Experts of a small language model.
Training: a variant of SOAP for the experts, 538M tokens, 10946 steps.
Below are experts of layer 3 (counted from 0) of a mixture-of-experts language model. Rows are named router (the router's row for the expert), down (a neuron's output weights, with its number) and show model dimensions 0-127. Each number is 500 + 50 x the weight over its row's rms, rounded and kept within 0 to 999. Numbers have three digits each.
Before each expert's rows: "comes before" lists some tokens at least twice as common just after its tokens as in all text. This comes from a sample of Wikipedia text that the model never trained on. Tokens count by the router's weight.

# expert 8
comes before: "0", "1", "citation", "3", "2", "b"
router:517541403505505430511487503370599517430471534473425565517486514397591559560495470607443505531598536481502490493536442496567480521383516560526426548501561479523434448462545533452463500520459571505425466417504452612522510496560500475554492560462587459435513477430398527500562453399559570493538578534536459537509497493549499394489488486519464557540559552533600486512534516543432441449556
down0:517450455443493513496548426524480588594455485442583521494460406522525443490502518366511443538443463368551544446557502488532498541558459561447533484484500511474566435529423556476500479546386532388513518464562528519502509349422467462443484451579485501479453515513549537576531502503469434534472471511558491543471449545482473573445469438476369439583542497544571414405444592485533508500577
down1:498400605439390457440354482505611542475535538579443429543496460429426469420572459505487504472580539473480522599516542446510507427482510422395448529507466537471487539463420511501509530525516620499420432488523575516485481477475470484472507516451542491418377494498519470496475462492491432533523555498462453547464452565430500558444539519570466465610529595458531505412485508466443540471577
down2:503509460503427516512600521493493494538456506467459491494489510460528472508494397593519426450509516550538504481510514602470390592464513461509550513492512488633536537630538480500511651498505515487529561507595425553534555603470440443423419369528545514507485498492549476396531451526423423450492507420472464526518484448589509485434530504502520499496518473512522472590468464442436452487493
down3:493493475472599516425520514528522577490603552446495485471491471511474547527389519468423457584516429531492549500586509479495504541503546520461557559413471507525471529551513484393444513559504592561452571582491610585468479520485446567493538519544538542538440510551522517406483470555561499529522454568478484543458471481500620622498536545591507518535540563583422498569526392539551532530495
down4:464476510439445604530532522478532537420482474497469504516524525472526527545446477504547547424546436485443486531411476476500548438458520493531544512571446492576380478486542539556464570468524530512475524410453539515465403547526434434487410428533534506584546462415420434515514490464450448510472563454538473546482440419517529527458472519517572466527524504534443500496502480574506502470510
down5:479449489614448544507475529566567517452565524496503426458517456568437505474578616541443543494461482544464463534517373476508495453591477525556456507454437433541540472415503388575483483515469510445576471489453522519482559544573488510521511498622456609408546464561469410487487469555563513573418513529469395496523502456465497541475572501457435527482550478405462482442467547468503460465483
down6:566551562539500491514543463536563527472466460605455575475403493408586474468443488444516453461461476539557485402452518502460441512451518490478476435447531552585477460492511505650511615447508556483500544469456526542487513486543501521531469515635469447495554550411458456578569567499534544456427494556546500448562432451573537457446518486527527554484541527479431537483521552574491494454508
down7:556437552497589549535459534427521507506555531458512585453473500410435616474568491475443554547527587495582454468475589408494501486541489502484430555464458541507414485400562478424433528504500491492506583473583468471479471416573585448479527458531515420482639551520490490444530412476435532517526576414414561445429467476518535493445465495459500514521559490442596560468467441475436500535555
down8:569482537537423462487524457414520502506509511414463521561461517448472501489519467476529479558528476472481490416507473511609432573496517467457475439495530504471578509450512502556467499580472565533436483543536442547548400577428505457521530496461556519501506446496554486529513561522526395458534503483602520457523401473475383445450486481554426528553555502503463548456505580548481353465467
down9:533419478455530469521517467558430481473480503592563579474502466544481494511473520438528474541540424576548560527472468473469476508498470483492417457466487552459470548509456425553446520494454500521512526518605479492576596509486492457565429396556599438462504485537413533538448519487490496479610482523450477471516395449450398450556573602466534543505512500488606503547507465553502587502532
down10:475501459443538485484453470485446576552472446548524508595476510585489507470501532518488498579489461508556513526529467511454461402477419616473490459478545554510446543428458591466513469459565448521528436390524535532468491482484493510464495401365543495514496495475457499552467583580440517537502473543452419460555451430528465476558472575501487480544528491460501495555550522585530420543461
down11:523487581558515499521494547497483482484464450511539492533505546467478562494374500501514414533561463507411550493485451443440479463538575611478523450458575617460451448448587625465498482518489467432457451467414457506504610526448380406522555435537465580461538503485546438529577618594538529495467490463409483517597522533536538559450501477558560587393561471485537472405496472542543463439576
down12:467539503526515449565562464583484627483564501532503516460512533486496454533573513567535449486535460572467544526475584371481520451513481512511530433525497565471459534515510598555498455504476419577443481521448515506512524529551478555478454460436447590529494506520469527464530548610438524486404483563516572501533410451568511487561358534449548494506430553475490507490582571650527504421481
down13:476468412498464562496544522521518386644464450447525436394509432546526597540477454539480504435451591426480510494542517493458448482414536494450471536487445552554577545477476491458510445452501407479422494527476570474473569563505362530533506438554548415574545462440449515499466485413521529441511511487431444544479485519599489520480473496496518494502499410458511495532498460464413548456517
down14:506480546436549541471474476458525410455480483528528505491477373508484473522515495474524557514542488512481406471498452541492527468569488551515529464559398522457512495460515544534570540519509455537505584523566447486443527467538513594509541504442511521526527433480527438498479522436425424551603545438512499522592532430451521506465615534477478436489470493455473454523486557556591412485444
down15:505448474462521519487492465501536522407485434512503516562507549540498492468496580466500538455457450552454513472506513518624448469473482473528528518482449503600568468461525532547539462415469438577508523483534485429556472420511485488522547410496568551524529523439527529523556574496458584486439458449446409478424509508486588509461433465476487378487466493493503573410452509472537430520506

# expert 5
comes before: ":", "\n", "==", " by", " ==", "s"
router:501441525491545483530485459361539435435469483481477523429432498468616546497466505567499502504487536489486427570541515469547450495474560578455421531490502487523484426441515581438490592533442498525485434464478498474505387452606528391491433481488485501514530426502469575510632423431555587548565460506565513454523473568499495462517510510390501468500505651515516518527484465535393584456570
down0:495405511549486475506429530588519484470500453510516468536452562508535439436461453472577465492488503567501495380558415534376511480493499516536463467470538479393538477591493397576506508478567540465501423587450593527489576559456504457581444523523571446475568511589518468479520493482389475513359564425513492501516488601478564476449512520448490511538511460467597478566520461498484502462508
down1:516458605443475466559500402438557515559540489538528459522526498480532525522507560485443643475523500469559496434377432567503435496549467486489517476473502516475581617547469488522448478581556407465521448514437475328496505490497453520586486465466552504488475570508557423487454527393463440515460360509490508422421605515405447566507478484517545539528492454535529473496405497558431496483635
down2:584471530543467486458521435518549547475545599538498407472494483563494467587524551480560561488460559565590565525446492482464585497488555502499436443465552508528605494442611467500540393498474482572532558544611468435557489507461519510579490541535612428514541555469459481441491542617594501485538530489511431497483501552519450570548485461452365570596540521493508495544529564621467389482519
down3:473473594519597503561561580531523438503437502537524492460482511538488416561550569509456428469453554438504524409588544451600545437487515552459473489513507367487517599512494589465609510474439532546545465535460456529470525534498510521506494596453465523526546425508549516510494565507488605499479489476441459451455610534484535505511496524565540475551571460545498478511475536600461579539401
down4:444586459533457490471456517624471486592458624485540538540481562568570564437436555388444503450460410435493451511476505432531580457516453583448556502457487574479562477547464480469615591575437538550540521510464435541407464405444466508562481464536480440483459554524507482511475514428576406465446580486461434477511557427497567561494486462514418464539539574468467559519572469442514460500463
down5:551480463556480485553444490538530672555566575483505521480452586540528510559517510470511473473456510510463542426510546481501542464625526522467508567529450415513565497503472394525460571435446493521491547587459487502433486462476568405522554618426466544389547490437504467471480528566509540475532607562523520613427607421454595470573453498451536522450538502481578477514536546497481512582538
down6:504447515502510544500533445514501395598499427395481491432504451577467551539563397525453586555516541456589488519572503411521450440513524525409519411532484510501530514520471491499490615451503480442485474535492480507547441460518497541610486510519512426479478504581476463545546539463587482471577497650385562440447461481534545462486533420504485521464544460390555547517433536384510580441509
down7:508495472503424487497491481479590449445537562522573457556454477506444398493433482455514545527434506501460462496466412535502555469564536481488574453549535461432543458444502572477494441465443611558403592560524516488494458567540448511498453510514539591513546521481596447451412452552435490496436494535534539472508453445421444399476584524455532454432533531546528510469532409504450555508469
down8:553549493522430517506532430598528513548444507485461360647504555592494467464489595493481546516466494538534538414467563523572491511485458428465530541480498538477494643517433465519542474573466459492530457469444462525500461549487515521491486534410574484532546567533499470438452546513514598514471495474473460512557529504588530569418453521483520458506457465579470447559468405438485542513492
down9:482476477559484523562435512481482518509504547446494553525522445425489521445432501419595520460483437529493564458563540595475588476519445424486487526524547492607475485481460462459441506577505568590545451559508509430403492455488419512467541558499560523530515505583495478508505436473613530484580526565569493543461430611608560517514501504427496542485604522469475517548506444488493513466492
down10:587509549497413439589547533458480461453548511506552381503431601538528633554550480552462486551472469504472439509462435416493496483526487534449468483581500561528509486509582537518481484584445501519510491518501483472552547558439417394447484428503496494565474544514538433531496569471527522446562494489487500557542542441585458464457593594427379578399459512496550571492509451493448448558593
down11:501551476545532534542551514464441555504526484454525428509444472467447486467516444450517557550534542475573475436472451457500469481560474598500533558528534547421473446465483394545560456448481467490481567457490501394481477557581496479546486454424575453456543511434609475464526557473431455580478527483434496471486593555384558595511587574540468562561447500513392488488455541506490413502519
down12:525461495489478486557405535456535487489502500515599483485608551486372529546470444520438459494571477416490532549522569540477476493464488435586585483427454495512508408535530528481510488590556402383470481587541602432539438515517472523467416576573530439579563532492482487564504501582522573439487522419457506462554492557498558475462529421559437487438509532482556564542508471513539550467465
down13:479487479497454542455518529533452531527501493434590491499521555442580508543513569512473430486462462460487467503472555541510426440595562525503560463485538583608454493402498473513479417497548576497443485581498446468471445593526584373467470464588589560502604542511424547527579507454537507530512558476588501497513436507451490532488461559548572609527571507453492531568534533535450426561513
down14:471440462568424504398421396444433501488532542491524478517559443536415472580478552461655414448488553483460609450516510531548550458491408560470481460594595522483585533391530537574416485489517489532467517540540519444502490512395463490550533459552465515493490446463468512491518438378587472510558462462548527474489494469494498500514511539427543383455559497526529502451466480526520423471471
down15:503557472465633515520520614496566509505595471498460456555529484434506466414459472387541522501383417595563523440551426557461467498518541446526518524617459459495550585526441527518567493460420505505556567557530450450536581519518560469573428507552522509509445452578561523479473449484475452482508489485514562572467491485493463485439469562633493513463533468495466470460543465498514537406571

# expert 15
comes before: "9", "0", "8", "7", "5", "6"
router:488506516499487383594461562505561426430366439451439493499456522384529497464425478504460486559503521523515542522470446534514525535451521646419539507485603578468447422399553586442555495474509506337498500468570469554449524468520529541479471533456599474467435504491556529559514436508517498600574554459538494581529511543535452520433539522494400443499589471589504514478452474555507507446546
down0:491445510418536501512625496471465462565507568512490549497479405462536492429411498443548509444518425377520470506467472507548528499435451481418503472471529471609480512503553516539592552561520538457431510546423490501480439452440491532461498591530489511490582469497567432557558522492494548499440505554612522446507453546502446444539465469483510562439467527499545466524544494552517567562484
down1:447574428538544495478486565491483390503532520472467517530535553477454449418451570546506504438555446455508524474454495555542435424505490473484561504432472418452537546505588510499507488546532521351432423392597431533541609587518475451500509491557602566440508445540544482474434468488563550477520540496541570552522395514415544602480450481416541469633514519587555516543461516476523409545524
down2:429525554544460485423526568543533520440459507458492538529480527528547492570541471461598544534472393376571549543456536515419447434488547529503535438450487536476567543497528582527482505504552593468502428421506525511469541579483524518480531473499528454366515492487586480525572566506501496422512556520410459433541555491602506588543525537496470471477534452513520572512456521572575475519495
down3:540557499556494532497495536490554493450554354437417564469545502542534486531493474492491533589576483511433464540574425495445530474524593566394583504471456446531511392525444449545514464528470457521498533559575532468512602482542544490540522560473388538533538590477481414484545541431469391480474522488462494469464413609554529466450538430542449583545488544527391505497439419504376511498511
down4:505549438451459515517563352501460458533534444472518530559458500438386506436537468440538568472513613587432546550453515408491471487468514417499539454523539467519508428512398475514513515553462517500620553528486501582490471530467581482480420435517509410509494556587463497451515500428525522530417495502420584486580601611419557542444527544463480566543488451492521466471512477545446526475558
down5:533471472538523502544531523441397474454457423575488417398509484492551542444456473515440513548472557490560503545403602521482501477548470581582594486422535519474475537395515497436590526528503529459528504525480544523545442407528550533522512373444425535523468542444491557516541434522487378531608526607458527499465440552530488464531458484444460507403494535449475506511528511590532504621425
down6:543454476498526486490442401526506609514395415416548432423536547564594434451509562565569576459518594467511453554510511509534488429529518506500449479499547520473567547485542563417420611476493506516490527472466523489566538447567541516390500432549476522550496507502524491554534499622527520430423531505487483589510617512510512415595470476434387587528612527538349444539470496566558454517475
down7:555483491395485564470503543459533510575509550405537554486522563554442573569453511515475628492474486475536459417456544538579502568518553499492410719421470539523410512440394489489538475480501527481479570534498516489592514531538494563504434476527449490525523501529482519568487578469568517445663455502419502492445425511464491465485507509584547440493579494490486438542502509417570605401506
down8:514463553546608404457524468634589582494513470354539468561488505517517535506488550545550525590444513541593468461471417504535588515616464545479522584481547482458509469493498493465519517557460489513568528519415474446525518492480508555470444458492515457418427426529424457516532479522471508531520518464508506500453596432531463485519531625583529485495520559564456506433567519474519550548453
down9:508500556393479502546453402443511567553389499476500516389432452550487551443436534391508499471534437508378446450490484353503490454509607522524492533429531526462513456489545536490536463564528555477523496426550432376471499524534518501519506503549473545490555513579572498571537517531479526563536424524474486478454409494593493488530552484422432441516477459501481535505466555518503516366427
down10:525545470414580525423479490500505487560474512410476527475482593511491555544494612524534638540477494502585539470514596528455496460437549389499509467538546587501535579506568592522562430429484541428488486573511593407491513514530444376536441467564416488514464374532419462563574480459509432429483513539486458519444482473505433460467441543495580495542496485448396558560582505521441459533501
down11:522440474559515460419466500394527432461537475487537503504435553497414540559518494472532563514419546527426655519529488554470416534435505479494505521554474519532589501512631513511501501497506487580514468498391462447464505597506510533560492496412471478461425466539414513442498543508491528458554513480545497501509445562496492580469517588536581453561452437555502491516524491516474430514433
down12:553515409599423454566562470554501492485491536392525563505417504427519493523571534567437479620565471552470577457591413525511481537440423421553485524451489447426500385558448520505543548585572490537503450568568396521617436561463489523572557498422432620507448579493466468514551517561474565507516514509542427482501502543428521457437566538495481451522485515491547433438413474538534424438434
down13:472500537524535471436498499531508519491518579531486491569521437558517539479509473530534516375534566423463524537450489549554430499463464493439393544472587610389442544478481456473419564414446525538434469408466562500480494494496433529498573486536405466542490474478478493448422462465531489456565448522464553504549519502535445501495540464403510525534467552484393448508543410459565591494517
down14:529423515487479455530455455452539474475446409571447511522566439479476439408637422500469598529555470424506493486462496506437470499536488501463482514510543501486471482466519499606541469539583449433449550492559478398489453501525577472496476449494527583434520495553493464473484415528447485469445432460507513495462468491545559471441511439504441468408571503457526529454455605552570548484463
down15:523468545491451544469515504487482457556472475522480521487419466514490426603437479549501520653509610459479519474450478496515586573482459495424551437539556487666433458571625465530532451489573454540435536413488446522478518495495443467532426531442566479529491497465490564462557539503450458461529410470505512435594456456543501467468553538512553404523534501515513484477466537399438576544581